config.toml
experts_per_token = 2
d_shared_expert = 0
tie_embeddings = false
beta1 = 0.95
batch_tokens = [65536, 131072, 196608]
steps = 3664
Below are experts of layer 5 (counted from 0) of a mixture-of-experts language model. Rows are named router (the router's row for the expert), up (a neuron's input weights, with its number), down (a neuron's output weights, with its number) and show model dimensions 240-287. Each number is 128 + 24 x the weight over its row's rms, rounded and kept within 0 to 255.
After each expert's rows: "mostly gets" lists some tokens that are sent to it at least half of the time. This comes from a sample of Wikipedia text that the model never trained on.

# expert 28
router [107 160 100 161 121 103 113 144 122 126 116 139 115 128 138 115 140 168 165 156 141 153  95 169 144 134  94 121 142  99 116 166 164 105 160 156  89 103 111  78 118 116 112 143 132  93 104 146]
up0 [134 115  85 137 148 162 127 118 165 135 103 103 141 135  54 129 142 175 147 170 181 135 130 140 153 105 130 169  73 128 123 112 155 154  70 132  66 111 131 149 130 119 169 132 133 145 148 142]
down0 [128 177 100 149 133 134  81  89 130 123 136 128 138 105 159 124 139 115 108 128 148 119 114  66 116 140 196 102 153 120 150 120 150 153 172 110 143 126 133 178  77  98 142 168 140 103 123 139]
up1 [136  96 117 130 148 119  88 145 185 154 123 143 109 106 143 107  94 108 147 103 141 158 145 114 125 134 141 135 101 107 139 173 135 131 136 141 134 181 124 139 113 116 141 144 187 133 107  89]
down1 [161 178 140 134 139 145 112 139 111 143 135 139 114  84 141 117  96 164 122  82 129 120  68 121  87  98 125 114 166 110 153 115 145 144 141 123 111 106  99 194 124 104 150 125 130 128 136 142]
up2 [186 160 129  97 103 117 104 145 125 139 107 143  89 104 136 106 186 139  95 140 154 159 123 146 117  59 108 101 147 121 100 140  97 145 149 130 127 140  87 128  98 129 110 138 158 124 131 128]
down2 [103  95 159 155 130 108 152 144 111 109 142 139 108 151 106 106  97 139  94 120 130 140 104 124 115  82  78 158 112 135 145 175  79 100 140 127 153 100 128 106 129 118 144 109 111  95 148 151]
up3 [122 148 155 116 119 123  94 109  99 114 153 114 165 112 122 196 139 152 154 115 170 142 128 127  95 110 133 182 111 101  62  97 133 116 127 118  84  77 127 107 131 105  87 122 128  95 147  95]
down3 [174 104 167  98 137 166 131 136 161 174 129 167 113  98 132  84 124 135 163 104 172 167 125 106  98 148  98 137 138 135 168 120 150  97 104 127 126 161 113 133  99 132 141 127  95  90 124 145]
up4 [125 131 112 129 103  69 140 148 162 113 116 147 137 151 128 109 127 132 130 148 158 124 127 131 139  82 117 110 157 131 145  92 129 101 136  99 135 150  95  73 182 100 131 163 136 153 185 104]
down4 [130 129 129 144 158 153 114 159  89 137 120 130 143 128 119  87 115 149 139  95 176 156 155 141 149  82 136 102 118 120  81 121 158 122 141 126 124 137 175 132 113 149 107 135 131 124 115 140]
up5 [159 143 171 109 144 158 126  97 141 177 108 121 113 164 128 143 136 127 157 133  96 100  93  70  95 137 139 183 144 146  92 113 166 151 111 136 104 164 107 115 182 143 122 114 145  94 160 167]
down5 [163 136  92 124 136 151 127 141  90 104 128 152 127 103 174 127 138 143 115 119 107 170 145  92 112  97 129  81 113 118 109 138 173 136 165 123  89 124 142 194 113 125 156 117 129  94 105 127]
up6 [120 154 118 155 180 124 100 115 115 134 106 129 149 152 118 118 132 121 124 119  98 133 120 149 126 140 180  90 135 168  87 105  78 139 110 157 163 130 126  91 121 128 141 128 142 109 111 112]
down6 [122 118  99 158 145 128 152 150  91 166 141 135 131 156 107 133 162 130 113 160 148 128 148 158 134 112 112 110 120  99 148 146  96 129 144 134 110 149 151 137 121 134 117 128 131 120 131 138]
up7 [ 96 134 134 125 150 132 131 145 106 160 126  95  89 142 114 104 153 122 138 144  93  88 142 177 146 165 143 117 111 158 133  75 158 127 142  83 133 120 116 138  95 114 170 111 146 228 109  55]
down7 [135 161  99 131 175 153  97 113 145 187 104 161 125 130 146  74 160 126 155 152 119 116 131 173 135 149 134 109 106 175 167 148 152 140 103 150 127 146 105  96  99 181 170 102 140 140 128 110]
up8 [ 87 128 129 114 130 117 169  77  57 121  88 113 120 150 139  94 174 161 145 139 116 149  97 132 150 127 107 162 126 122 145 150 114 121 131 130 131 189 148 123 117  97 159 180 185 133 121 165]
down8 [118 114 120  86 134 114 178 109 110 114 115 121 101 154 114 101 110 168 102 142 143 138  86  96 107 126 112 131 135 149 109 125 170 124 113 116 137 125 137 162 148 115 101 105 153 117 138  99]
up9 [141 128 127 123 125 137 158 122 154 155 134 141 104 137 141 129 115 149 127 149  80  88 155 112 132 115 134 141 125 104 117 164 121 112 103 156 115 111  75  76 128 113 150 154 124 172  98 125]
down9 [158 135 139 164 156  71 137 123 129 151 124 126  93 127  90 109 149 174 131 155 163 125 118 139 110 112 126 130 157 167 140  95 139 140 121 159 117 125 137 120 141 141 173 155 129 129 129 166]
up10 [124 119 108 125 168 138 112 111 102 121  92 140 134  74 123 142 145 153 142  78 135 115 119 141 110 175 102  93 112 143 139 140 175 141 130 152 140 159 159 157 125 114 143 133 110 118 138 118]
down10 [131 173 111 117 109 163 119  99 105 158 149 118 131  87 100 173 134  99 109 112  97 134 154  98 111 136 115 137 145  88 163 115 146  83 156 112 185 127 131 107 153 146 105 135 139 177 174 157]
mostly gets: "\n\n", "29", "31", "63", "21", "51"

# expert 30
router [153 148 147 144 104 129 145 175 121 142 107 128 150 126 141 119 132 140 142  96 119 115 139 146 124  74 122 130  84 168 109 140 142 104 146 104 136 125 115 111 151 138 115  79 117 102 134 144]
up0 [118 116 102 183 149 161 115 130 136 134 151 142  99 143 121 128  99 182 129 153 105 101 144 117 123 107 132 112 155 138 111 163 165 130 147 135 160 149 103 130 102 129  97 149  61 156  99  77]
down0 [140 131  82 135 121 121 101 190  72 124 126 113  98 154 101 114 118 180 113 123 106 120 113 121 127 149 170 123 123 137 107 123 118 129 125 124 106 137 108 117 137 195  70 136 130  95 150 180]
up1 [114 132 137 126 150 140 114 137 124 122 128 159 149 156 122 139 128 143  95 164 158 103 141 157  92  64 120 144 145 125 127  83 138 117 148 121 190 101 137 203 130 105 148 122 156 107 111 104]
down1 [135 146 129 145 132  97 137 107 128 103 118 108 138 108 119 111 135 158 133 109 169 125 133 103 125 122 158 158 180 144 114 117 135 104 112 139 129 104 106 141 126  96 119  93 131 111  98  95]
up2 [175 121  79 158 132 131 152 157 151 136 122 108  96 122 129 142 140 114 113 105 103 165 162  87 151  97 129 114 128 136 127 107 115 130 158 123 126  81 134  95 104 112 177 141 143 150 115 138]
down2 [114 111 136 133 151 113 114 109 100  97 129 104 134 139 125 125 143 138 123 138 122 115 117 151 180 104 134 109 133 119 137  99 131 149  92 134 125 134 126 136 145 118 138 138  97 120 147 117]
up3 [167 135 171 117 116 126 136 111 106 108 128 106 119 107 124 179 116 130 147 124 158 142 135 100 129 155 149 108 127 146 109 106 142 107 126 119 122 155 180 129 130 108 155 131 131 119 163 126]
down3 [ 94 138 127  82  96  67 152 122 124  83 124 137 117 103 120 105 157 142 137 147 113  97 145 129 132 156 108 133 172 138 136 123 118 130 108 123  88  96 127  79 105  85  94 128 138 169 120 148]
up4 [133 110 126 134 141 131 152 171 165  97  89 146 120 101 119  97 145 152 139 119 102 147 115  77 109 102 115 134 103 133  59 124  99 158 106 131 126 107 185  96 133 106 113 112 135 114  95 114]
down4 [116 165 121 132 135 124 136 138 154 131 128  96 121  83 121 153 185 134  99 114 136 159 128 112 124 116  83 119 104 112 136 124 114  82 152 146 146 145 108 108 160 146 120 116 160 124 120 127]
up5 [119 124  93 149  68 123 117 111 133 128  97 119 146 140 146 151 142 118 134 121 154 124 121 119 116 132 147  91 179 162 146 161 155 110 133 129 114 117  94 139 175 103 101  90 136 139  94 165]
down5 [175 172 133 148 155 151 158 145 110 133 142 109 122 138 136 106 145 108  86 133 126 147 115 150 112 112  90 169 136 142 151 149 163 111 151  97 146 102 153 153 120 124 136  95  95 154 116  72]
up6 [139 138 133 108 129 149 144 113 146 160  97 122 122  83 144 123 136 128 137 115 135 127 120 129 176 114 172 140 129 143  97 100 161 109 124 132 105 137 100 155 137 141 101 129 120 133 112 148]
down6 [ 92 127  93 165 133  94 143 145 135 135 140 135 100 139 117 152 135  69 159 123 134 129 140 161  98 101 117 147 154  84 167 106 143 167 160 140 107 139  87 148 164 123 157 102 130 142 155 115]
up7 [107 115 128 126 142  99 116 145 110 111 132 183 110  92 107 126 113 130 128 140 144 136 119 114  80 138 134 136 156 192 138 168 125 145 135 164 153 122 168 115 104 151 156 103 116 154 135 159]
down7 [173 115 140 111 117 127 116 167  89 111 134 100 121 129 161 117 123 157 111 159 151 165 130  95 129 131 123 121 136 141 107 186 136 118  86 176 146 126 123 131 111  73 140 131 149 129 132 133]
up8 [169 155 123 102 130 157  92 129 132 142 117 118 149 118  84 151 127 209 146 146 179 162 141 136 103 124 136 110 125 158 137 133 156 125 191 107 128 126 140 125  90 103 127 216 138 100 159 151]
down8 [115 141 108 131 114 138 136 172  91 162 158 109 141  96 168 109 163  99 140 159 111 107 127 152 140 121 131 141  75 105 121 134 135 124 137 191 151 107 117 114 150 162 103  90 123 104  91  66]
up9 [122 101 155 130 136 170  88 122 145 142 121 140 155 142  92 123 143 132 111 170 112 168 115 127 101 123  74 176 167 130 146 103  81 145 141  81 137 156 148 104 143 116 126  91 176 123 140 152]
down9 [137  82  85 126 113  66 168 133 160 119 132 154 114 175 155 173 109 132 122 125 137 101 110 154 100 114  88 154 147 112 116 103 159 105  72 174 104 127  85 135 143 117 124 169 114 120 118 166]
up10 [120 125 137 169 136 107 153  85 132  85 104 128 124 144  82 181 145 179 123 131 105 143 158 142 122 123 150 117 140 165 149 123 145 146 116 141 170  97 116 131 167 108 133 115  95 165 141 136]
down10 [141 126 123 156 166 140 150 113 153 178 140 126 102 144 136  89 128 146  74  83 149 127 135 137  77 137 133 175 161 155 109 118 139 133 126 120 115 134  82 145  97 137 164  95 116 115  98 131]
mostly gets: "024", "023", "022", "016", "013", "012"

# expert 23
router [126 151 147 124  87 120 105 133 135 139 126 123 124 124 102 128 109 104 137 144 133 156 107 139 133 162 101 132 174 143 154 180  86 181 147  58 139 144 199 101 145 163 120 111 113  98 149 159]
up19 [106 128 171  85 116 123  90 136  95 134 138 103 148 104 131 194 111  91 150 135 143  87  93 118 108 149 107 127 105 134 142 149  99 117 131 156 110 102 189 137  86 175 125 105 133 146 151 131]
down19 [107 119 129 136 142 129 146 131  87 119 169 136 130 128 100 167  95 110 124 114  79 119  99 167 124 156 139 159 111 133 158  96 102  90 154 175 136 114 128 112 114 103 196 141 107 132 151 126]
up20 [124 135 128 106 137 117 153 110 166 129 146 139 157 106 155  95 107 151 148  74 137 110 108  85 114 159 124 144 109 117 142 119 117 146 170 127 112 158 115 115 112 131 126 164 151 136 108 118]
down20 [151 170 147  85 142 112 172 130 127 123 145 102  96 140 102 119 115 117 174 114 143 111 137 122 127 155 101 145 144 165 147 134 160 145 136  90 122 120 161 119 125 161 164 106 120 135 116 147]
up21 [140 168 103  90  76  90 125 120 142  96 145  75 154 139  97 110 143 114 105 143 138 126  75  99 101 118 146 132 117 154 100 126  96 151 149  88 119 119 161 100 121 157 149  93 150 146 135 161]
down21 [184 160 130 128 104 142 109 161 127  63 136 152  89 106 105 164 148 119 192 111 109 128 111 108 128 167 129 100 133 143 157  92 151 115 108 133 118 123 159 153  78 131 122  76 119 158 112 119]
up22 [124 146 171 147 138 151 126 129 127 149  78 142 133 107 152 151 112 116 126 128 122 118  88  81 121 175  86  90 119 159 129 173 128 120 143 145 160 121 145 135 153 136  87  94 118  99 188 151]
down22 [155 142 122 125 142 127 142 116 140 145 138 142  98 143  70 107 142  98 114 143 146 149 101 137 103  95 160 109 130 108 134  91 156 136  88 150 190 168  94 157 167 123 146 113 104 113 110  96]
up23 [112  57 134 125 110 124 150 165 104 146 108 150 166 124 119  91  91 108  72 151 117 103 114 132  92  95 162  93 107 140 176 173 116 127 140 102 141 159  92 114 132 158 158 114 132 163 138 133]
down23 [146 149 133 100  91 157 144  91 119 158 168 158 135 129 203 118 185 103 100 174 151 151 148  84  97  73 138 135 119 129 105 150 107 136 124 127  76  95  96 166 126 101 115 160 122 149 149 133]
up24 [160 146 122 139  90 172 144 134  99 135 131 122 152 104 121 124 151 161 161 101 129 115 128  66 132 154 145 155 101 116 107 166 130 121 126 169 127 127 149 151 135 111 152 153 146 132 136 131]
down24 [123 135 127 111 160 123 135 152  89 121 127 146 124 127 135 136  89  90 130  94 113 107 157 118 116 131 107 154 103 112 149 129 100 123 123 123  74 129  93 190 100  97 112 167 143 121 120 135]
up25 [138 177 157 139 103 149 163 106  76  84 152 145 135  99 114 147 106  93 151 144 143 156 109 120 121 154  82 104 137  74 153 168  60 143 124  82 130  88 128 161  92 106 147 173 129 145 136 148]
down25 [128 140 115 133 147 118 126 129 126 129 127 129 167 168 153 156 118 113 147 147 121  93 136 122  83  97 138 164  94 105 140 135 132 157 146 148  94 144 143 118  91 138  92 126 127 138 148 169]
up26 [110  95 157 116 125 141 145 102 128 100 134  72 135  74 127 130 104 143 150 176 121 110 158 145 122 122 145 138 131 145 149 133 119 141 108 122 145 187 147  97 171  91 147 144 127 107 121  80]
down26 [139 145 110 116 115 142 162 135 121 165 122  63  98 146 157 187 108 105 127 105 142 133 161 126 124 136 143 120 111  92  97 129 105 125 168 122 108 126 114 155 132 124  99 110 170 107 137 124]
up27 [131 155 178 166 125 198 135 147 128 111 147 144 115 165 150 138 110 123 101  65 126 119 133 125 100 156 135  87 114 170  99 106  91 138 125 134 120 100 147 110  95  96 151 124 137 123 107 128]
down27 [150 152 145 160 161 120 114 100 135 126 157 131  99 115 135 151 146 142  97 138 162 165 118 119 126 123 136 148 169 125  92 150 124 122 139 157 136 157 121  88 111  84 148 157  90 160 133 116]
up28 [119 115 121 123 118 145 147 144 114  72  99 165  87 130 132 172 120 125 124 156 111 142 159 133  81 114  77 120 118 119 125 116 120 125 167 128 142  92 132 111 143 148 137 119 137 142 146 149]
down28 [125 137 131 114  74  97  81  88  89 114 153 124  88 161 107 104 121 127 147 129 155 138 161 145 153 126 130 149 155 130 146 160 148 119 118 159 124 139  94 139  90  87 123 144  99 125 142  91]
up29 [114  72 129 137 140 119 126 114 119 143 141 135 104  96 130 108 160 149 126 153 136 132 146 168 118 112 118 124 147 103 117 130 159 131 138 139  87 124  83 160 131 148 147 152 115 118 125 152]
down29 [115 135 162 102 126 103 168 122  85  98 132 134 103 143 188 147 165 144 151 116 138  98 164 143 157  94 179 120 132 116  97 163 109 168 127 132 137 127 115 144 120  99 126 121 159 154 146  86]
mostly gets: "–", " January ", " July ", "/", " September ", " April "

# expert 0
router [176 106 104 114 135 119 127 115 143 141 163 126 117 132 112 154 151  78 109 147 163 170 129 157 117 116 104 134 129 120 140 122 153 126 135 138 117 186 135 137 136 132 146 124 127 117 128 126]
up19 [120 138 133 153 159 122 156 124 129  66 130 157 140 126  87 152 117 160 112 141 153 145 106 112 138 168 150 134 117  82 107 133 146 147  99 109 122 127 107  79  95 103 117  74 113  70 148 128]
down19 [ 77 146 144 120 138 125 112 147 179 143 130 138 152 122 118 120  99 143 167 129 119 124 159 127 120 135 136 107  94 122 102 116 109 131 107 120  99 116 151 147 145  99 108 113 138 118 130 118]
up20 [153 103 131 103 149  88 146 115 123 104 150 126 177 112 157 178 109 165 133 131 135 109 140  69 115 176 142 121 131 132 100 131 104  66  98 108 105 106  98 127 123 122 174  85  91 138  91 145]
down20 [119 170  90 115 118 187 130 146 164 127 103 122 115 107 102 171 125 125 110 171 130  88 114 113  71 147  96 129 123 160 140 151  96 156 132 157 148  66 141 137 161  92  88 154 128 132 115 148]
up21 [124 133 134 114 186 164 100 154 138 106 156 131 164 172 125 126  83  75 165 113 136 175 159 111 147 170 117 125 128 122 102 138 108 100 103 118  79 126 100 136 133 156 127 135 145 101 116 163]
down21 [112 102 145  93 139 103 134  67 142 130  76 101 114 116 142 114  77 151 143 118 142 137 130 136 160 197 126 145 108 145 117 140 127 108 150 115 109 131 119 106 105  82 100  69  82 103 101 173]
up22 [135 137  83 146 141 124 128 103 124 137 133 100 123 173 165  99 109 107 120  95 116 141 107  95 171 149 152 168 154 126 155 149 117 132 119 149 109 113 116 134 145 178 117 149 146 150  90 125]
down22 [144 135 156 135 153 107 105 145 136 150 135 166 115 140 107 112 198 113  95 135 153 121 152 127 137  86 131 135 108 156  66 127 113 111  89 120 155 136 166 162 104 117 133  90 124 153 127 147]
up23 [147  74 112 131 118 109 113 106 141 123 118 114 103 171 123 111 117 126  65 133 141 173 119 162 150 151 140 142 173 163 109 136 141 120 138 156 130 126 112 115 126 128  98 126 121 145 163 122]
down23 [120 158 110 166 143 100  83 140 100 114 132 114 134 154 113 113 103 135 127 132  88 116  99 162 129 107  87 168 121 142 106 130 108 112 107 117 143 153 114 139  98  86 143 149 136 150  98 135]
up24 [117 122  94 134 126 145 130 134 115 103 136 114  64 145 151 108 143 133 129 119 121  77 152 145 112 112 116 127  98 113  67 133 149 127 154 114 114 127 164 146 124 148 154 104  93 159 120 168]
down24 [108 118 158 144 125 110  72 129 168 159 153 131 127  93 153 145 135 140 112 143 152 111 162 132 115 127  71 135  90 121 130  98 138 121 113 132 159 130 109 123 121  90 116  97 113 120  97 126]
up25 [144 124 122 114 105 126 107  72 192 151 122 140 148 168  96 152 109  84 128 110 131 133 163 123 102 134  80 104 115 156 106 117 126 120 137 164 118 146 115 125  78  94 120 134 119 140 118 101]
down25 [118 107 135 107 125  93 107  82 116 130 151 144 107 105 111 112 101  83 136 152 125  90 126 145 134 156 148  94 110 112 142 109 169  97 131  91 156 136 120 111 161 105 156 185 118 139 119 129]
up26 [140 123 160 131 145 131 179 147 159 127 118 151 110  98 143 135  95 158 142 147 131 128 156 104 143 124 128 127 131 142 123 130 145 102 115 141 186 127 110 191  91 102  95 116 114 100 138 139]
down26 [134 111  87 117 110 102 124 120 146 137 166 140 181 152  92 136 143  96 134 148 139 121 124 143 142 167 176 123 120 103 140 133  61 144 173 105 189 148 117 152 123 139  78 109 166 127 105 140]
up27 [148 131 138 126 145  95 150 119 114 179 163 153 139 115 102 127 128 124 131 155 137 119 145 135 173  98 125 111 140 131 124 136 159 158 180 107 146 106 182 104 179 128 124  76 140 145 139  94]
down27 [133 125 126 132 118 142 142  97 141  93 167 144 118 112 201  97 130  95 122 144 132 153  85 132  79 124 130 124 146 141 148 115 124 158 135 132 127 102 133 150 146 164 100 121 121 111  83 103]
up28 [124 103 127 115 101 112 113 137 151 161 133  99 108 142 111 103 115  82 144  95 121 127 150 131 105 113 108 154  89 137 100 127 120 158 180 103 123 106 131 147 127 161 131 101 114 112 158 142]
down28 [142 154 140 125 150 129 137  80 109 102 103  99 118 149 108 104 108 166 102 124 140 133  99 126 178 134 123 113 112 132 113 124 145 132 151 160 135 122 126 127 126 129  73 110 117  69 127  93]
up29 [146 115 136 136 142 164 109 158  87  98 119  84  81 101 133 105 111 106 107 114 132 119 109 154 119 138 120 144 123 117 129 112 122 130 183 147  82  70 133 105 110 163 101 100 167 112  66 101]
down29 [116 157 106 152 102 136 129 123 125 176 132 126 143 164 159 107 140  99 141 118 127 107 162 190 109 176 159 147  99 135 142 138 116 157 121 153 125 101 148 159 192 150 120  75 116 126  84 138]
mostly gets: "track ", " | +", " | .", " ISBN ", " | $", "R "

# expert 4
router [131 122 122 143 111 127 134 104 121  96 147 136 124 106 107 120 137 168  59 135 123 150  96 166 115 103 125 137 101 124  92 158 111 114 130 127 127 157 114  87 139  99 102 175  82 170 154 120]
up0 [107 146 159 135 111 105 132 146 129  95 122 168  97 123 147 112 125 154 165 109 127 122 155 119 105  92 106 129 104 144  92  79 138  89 143 128 144 111 149  97 149 140 161 119 145 127 156 116]
down0 [101 109  84 125 155  90 113 114 116 101  88 141 146 139 114 131 128 165 100 109 182 117 133 114 119 106 161 133 101 110 129 151  99  82 106 161 131 143 120 112 113 156 102 106 105 123 148 129]
up1 [120 111 151 112 156 119 127  79 104 106 156 142 118 161  85 102 140 145 142 110 121 104 104 151 185 125 152 129 128 115 108 129 124 125 104  70 126 112 140 145 106 125 116 149 123 157 117 109]
down1 [113 141 165 150 126 154  78 113 128 137 132 149 130 114 189 127 153 117 124 160  95 155 144 112 154 102 158 149 151 141  95 113 146 164  90 115 106 128 131 111 120 139 174 106 117 138 127 140]
up2 [138 153 113 117 103 137  80 135 162 149 159  86 136  62 109 140 117 145 147 120 162 102 131 119 136 129 125 132 103 150 129 131 157 110 157 128 119 140 100 137 136 127 115 138 155  85 145  81]
down2 [137 117 128 114  79 130 141 123 158 131 133 156 153 184 140 179 119 144 174 162 143 107 130 119 160 114 105 131 101 124 124  98 115 121 101 130 133  94 174 126 107 120 104 129 119 102 148 158]
up3 [117  93 123 152 112 125 130 160 161 101 150 121 157 103 101 117 125 134 152 122 149 110 133 160 169  92 134 119 120 134  97 114  68 159  97  84 106 138 132  83 127 122 135 125 156 176 127 126]
down3 [160 138 168 123 136  74 192 141 114 120 116 154 126 100 168 120 131 124 134 114 116 128 138  99 176 138 131 112 109 151 111 102 110 103 121 157 130 142 149  97 128 126 138 118 120 137 179 116]
up4 [108 149 134 112 162 139 120 118 102 113 112 126 135 154 107 128 135 149 143  88 147  93 119 153 121 109 183 155 142  91 140 123 141 112 113 121 112 156 126 133 146 178 124  69  95 160 121 106]
down4 [124 172 108 127 138 115 177 124 170 162 185 157 145 156 139 105 123 137  92 186 171 110 103 107 138 159  76 128 139  76 150  83 143 125 119 118 113 156  91  90 139 125 119 116  93 118 105 121]
up5 [ 99 136 129 122 133  88 133 156 156 122 136 131 148 130 105  75 101 107 138 138 132 123 165 157 119 126 138 130 142  81 129 120 117 127 142 135 100 120 115 110 118 132 122 137  48 128 121  73]
down5 [ 97 112 131 162  98 108 156 130 118 106 134 105 148 114 144 180 144 126 159 157 111  97 115 119 150 129 125 139 110 124 151 112  98 139  97 109 140 110 109 102 126  94 155 145  73 134 151  97]
up6 [170  96 136 151 175 170 160 123 155 102 126 128 161 151 135 149 129 159 119 120 139  84 106 137 155 144 106 182 113 145 128 102 128 153 106 121  97 133 119 174 141 144 101 132 127 134 119  99]
down6 [165 157 127 172 129 116 127  97 106 114 108 137  98 144 114 114 166 142 165 127 146 148 150 133 135 116 117 131 135 140 125 115 107 132  99 141 124 125 157 149 134 166  74 149 128 106 114 132]
up7 [130 129 148 147 106 113 118 102 146 103 156 145 121 160 186 141 114  71 149 135  96 134 144 117 132 169 127 132 136 124 141 134 113 126  95 147 206 135 120 152 101 119 126 141  95 163 122 167]
down7 [152 117 126 107 172 120 131 183 138 108 118 175 124 137 145 144 125 151 140 115 139 113 144 104  73  85 125 120  94 125 106 130 121 125 144 165 103 159 109 107 144 106 115 161 114 163 139 109]
up8 [131 121 101  74  95 143 113 115 146 148 153 124 144 115 144  84 134 156  85 127 140 111 124 110 155 110 134 124 123 146 119  91 151 140 149 141 105 139 136 101 107 136 120 167 119 189 137 128]
down8 [126 144 127 176 114  88 147 125 111 118 149 116 152 114 127 114 146 109 127 129 133 145 132  88 186 122  92 134 121 176 129 163 131 165 126 116 151  75 122 167 127 143 120 148 127 126 105  83]
up9 [170 104 154 106 136 126 128 126 139 109 103 104  81  86 135 122 126 117 123 132 135  92 196 141 152  83 164 158 156 115 106 143 130 154 135  83 120 144 109  85 118 132 121 142 156 103 113 113]
down9 [139 121 157 135 137 170 157 106 145 142 139 144  93 152 126 134 147 128 150 155 110 113 128 163 170 141 149  75 112 103 103  97 180 147 116 117 134  95 149 117 136 112 155 145 103 119 116 116]
up10 [173 139 139 130 120 121 119 126 154 155 131 112 193 121 131 138 116 128 152 120 143 100 155 145  90 107 106 144 122 159 111 169 125  61 107 134 159 112 153 160 166 111 116 121 133 155 138 156]
down10 [152 136 114 143 129 142 152 108 131 132 121 178 143 157 154 129 128 150 136 125 124 100  98 114 149 158 116 149  80 121 123  83 152 112  86 146  98  93  79 135 113 172 101  85 111 118 147 131]
mostly gets: "2", "1", "0", "3", "4", "5"

# expert 11
router [148 102 155  97 126 128 175  93 126 126 126 111 159 133  80 142 168 157 157  93 149 127 100 113  85 128 148 129 148 137 131 175 147 121  95 124 132  97 116 142 129 105 111 126 178 126 101  67]
up0 [128 124 156 129 131 147 147 149 141 106 120  82 143 140 104 104 139 135 127  88  75 131 100 117 104 130 144 114  71  91 114  96 128 146 104 135 135 131 131 103 150 141 129 140 149 178 141 125]
down0 [113 154 151  94 131 107 176 146  88 157 108 130 123 174 109 106 155 137 154 143 133 147 112 108 162 101  93 147 149 131 110 114  98 116 161 105 113 129 160  89  99 126 148 100 149 114 110 155]
up1 [144 133 172 133 133 128 107 120  98 139 182  85 113 143 106 103 156 160 142 185 129 125 121 103 144 143 124 136 147 101 162 119 133 108 136 120 131 106 144 139 150 123 139 136 104 142  96 122]
down1 [111  99 126 110 154 105 116  80 154 161 149 107 122 124 107 124 123  92 128 161 163 145 127 142 153 130 131  94 113 124 146 139 159 149 138 153 119 150 114 113 161 110 129 105 114 155 121 136]
up2 [120 144 112  95 130  95 134 128 120 132 134 106 127  93 159 167 150 138  89 125 109 119 149 138  90 133 138 138  43 103 127 126 160 157 162  86 153 130 100 161 125 129  87 175 157 134 159 102]
down2 [131 115 175 134 155  99 128 150 125 128 145 153 117 109  87  82 135 111 150 143 130 117 153 105 161 162  91 140 135 159 109 150 143  90 124 150 152  87 153 131 126 106 140 133 133  94 116 140]
up3 [136 110 148 126 133 109 140 133 125 186 131 146 142 129 109 134 143 140 142 116 112 146 112 149 123 131 131 127 141 159 135 116 132  65 113 158 151 118 139 114 113 123 138 127 156 152 169 164]
down3 [ 97 141 163  92 114 119 112 122 129 152 120 131 154 165 141 123 109 140  91 160 128 116 124 165 114 138 133 118  92 138 141 129 140  91 100 131 122 107 111 131 102 116 152 100 147 115  80  97]
up4 [142 156 116 126 138 108 120 107 132 170 156  92  99 120 126 148  92 156 130 130  90 169 123 119 134 140 167 182 102 179 111 104 132 132 107 156 119 110 111 112 156 122 141 162 134 123 137 121]
down4 [151 145 142 147 144  98 166 108 137 140 120 120 108 105  94  97  85 108 162 135  89 144 143 110 107 124 151 164 152 137 116  85 132 128 124 140 125 156  85 143 127 109 157 124 128 121 130 122]
up5 [165 139  95 124 100 152 137 135 116  82  78  90 112 138 140 129  98 156 123 107 104 147 105 118 104 126 131 100 122 143 132 152 113 115  76 134 112 130 188  99 125 141 149 130 145 150 120  80]
down5 [161  78 122 140 127 132 136  85 104 167 121 134  94 149 127 110 156 132 157 121 136 117 147 103  85 134 132  78 125 162 110 120 113 124 147  97 107 126  99 140 129 172  85 121 129  90 167 121]
up6 [124 121 120  80 143 141 136 126 121 148 160 129 114 112 149 151 134 130 132  53 123 116 122 162 123 110 144 123 146 125 119 139 138  96 100 107 139 110 107 130  94 134 121 103 164 127 179 160]
down6 [125 134 156 133 140 115 129 124 159 110 169 150  80 155 177 154 127 177 102 155 100 126 178 157 134 107  98  84 122 158 155 166 168 161 133 146 163 110  80 137 153 146 154 164 133 122 116 127]
up7 [182  91 126 108 115 150 126 132  81 136 124 108  95 133 134 141 141 103 156 144 102 157 131 136 131  70 127 163 110 163 120 180  57 151 137 113 165  94 168 114 106 127 143 151  98  97 122 132]
down7 [ 68 158 141 153 112 137 100 151 129 109 127 141 166 141  79 134 137 137 116 132 136 126 100 161  87  94 135 156 116 150 146 126  99 122 148 156 102 190 150 183 101 140 110 134 137 136 166  99]
up8 [156 122 117 136 119 116 125 176 122 136 139 129 124 126 149 130 142  95 134 160  76 160  96 140  91 124 174 127 127 137 150  92  93 159 162 152 100 150  87 114 137 140 144 140 129 123 121 133]
down8 [123 125 103 106 138 129 117 114 123  78  92 165 116 125 145 135 140  84 126 149 126  80 101 144 108 132 136  92 136 118 127 114 129 143 156 131 136 150 157 125  89 111 162 120 135 117 150 114]
up9 [122 186 140  97 158 117 129 180 111 136 162 125 116 121 117 121 131 127 122 137 119 136  85 165 156 148 141 137 141 166 116 118  99 128 155 119  93 134 183  73 115 153 171 119 142 136 104 157]
down9 [185 150 132 134 121 158 137 133 138 128 155 115 137  90 136  84 153 130 137 113 136 138 131 145 101 115 145 137 158 125 149 159 159 104 142 102 111 113 146  81 130 150 135 128 118 121 103 176]
up10 [125 112 112 109 142  91 141 144 115 130 112 123 107 165  92 168 144 172 128  91 112 106 141 159 128 128 146 147 127 131 140 139 158 121 167 136  92 126 159 165 137 151 171 112 123 132 143 103]
down10 [123 140 126  88 154 104 136 145 137 129 150 126 123 141  75 158 131 135 140 134 122 110 127 130 128  90 157 126 121  82 147 120 128 154 117 113 116  86 127 112 110 143  79 142 163 144 167  91]
mostly gets: " Jul", "intend", " Kat", " Er", " Jean", " Ir"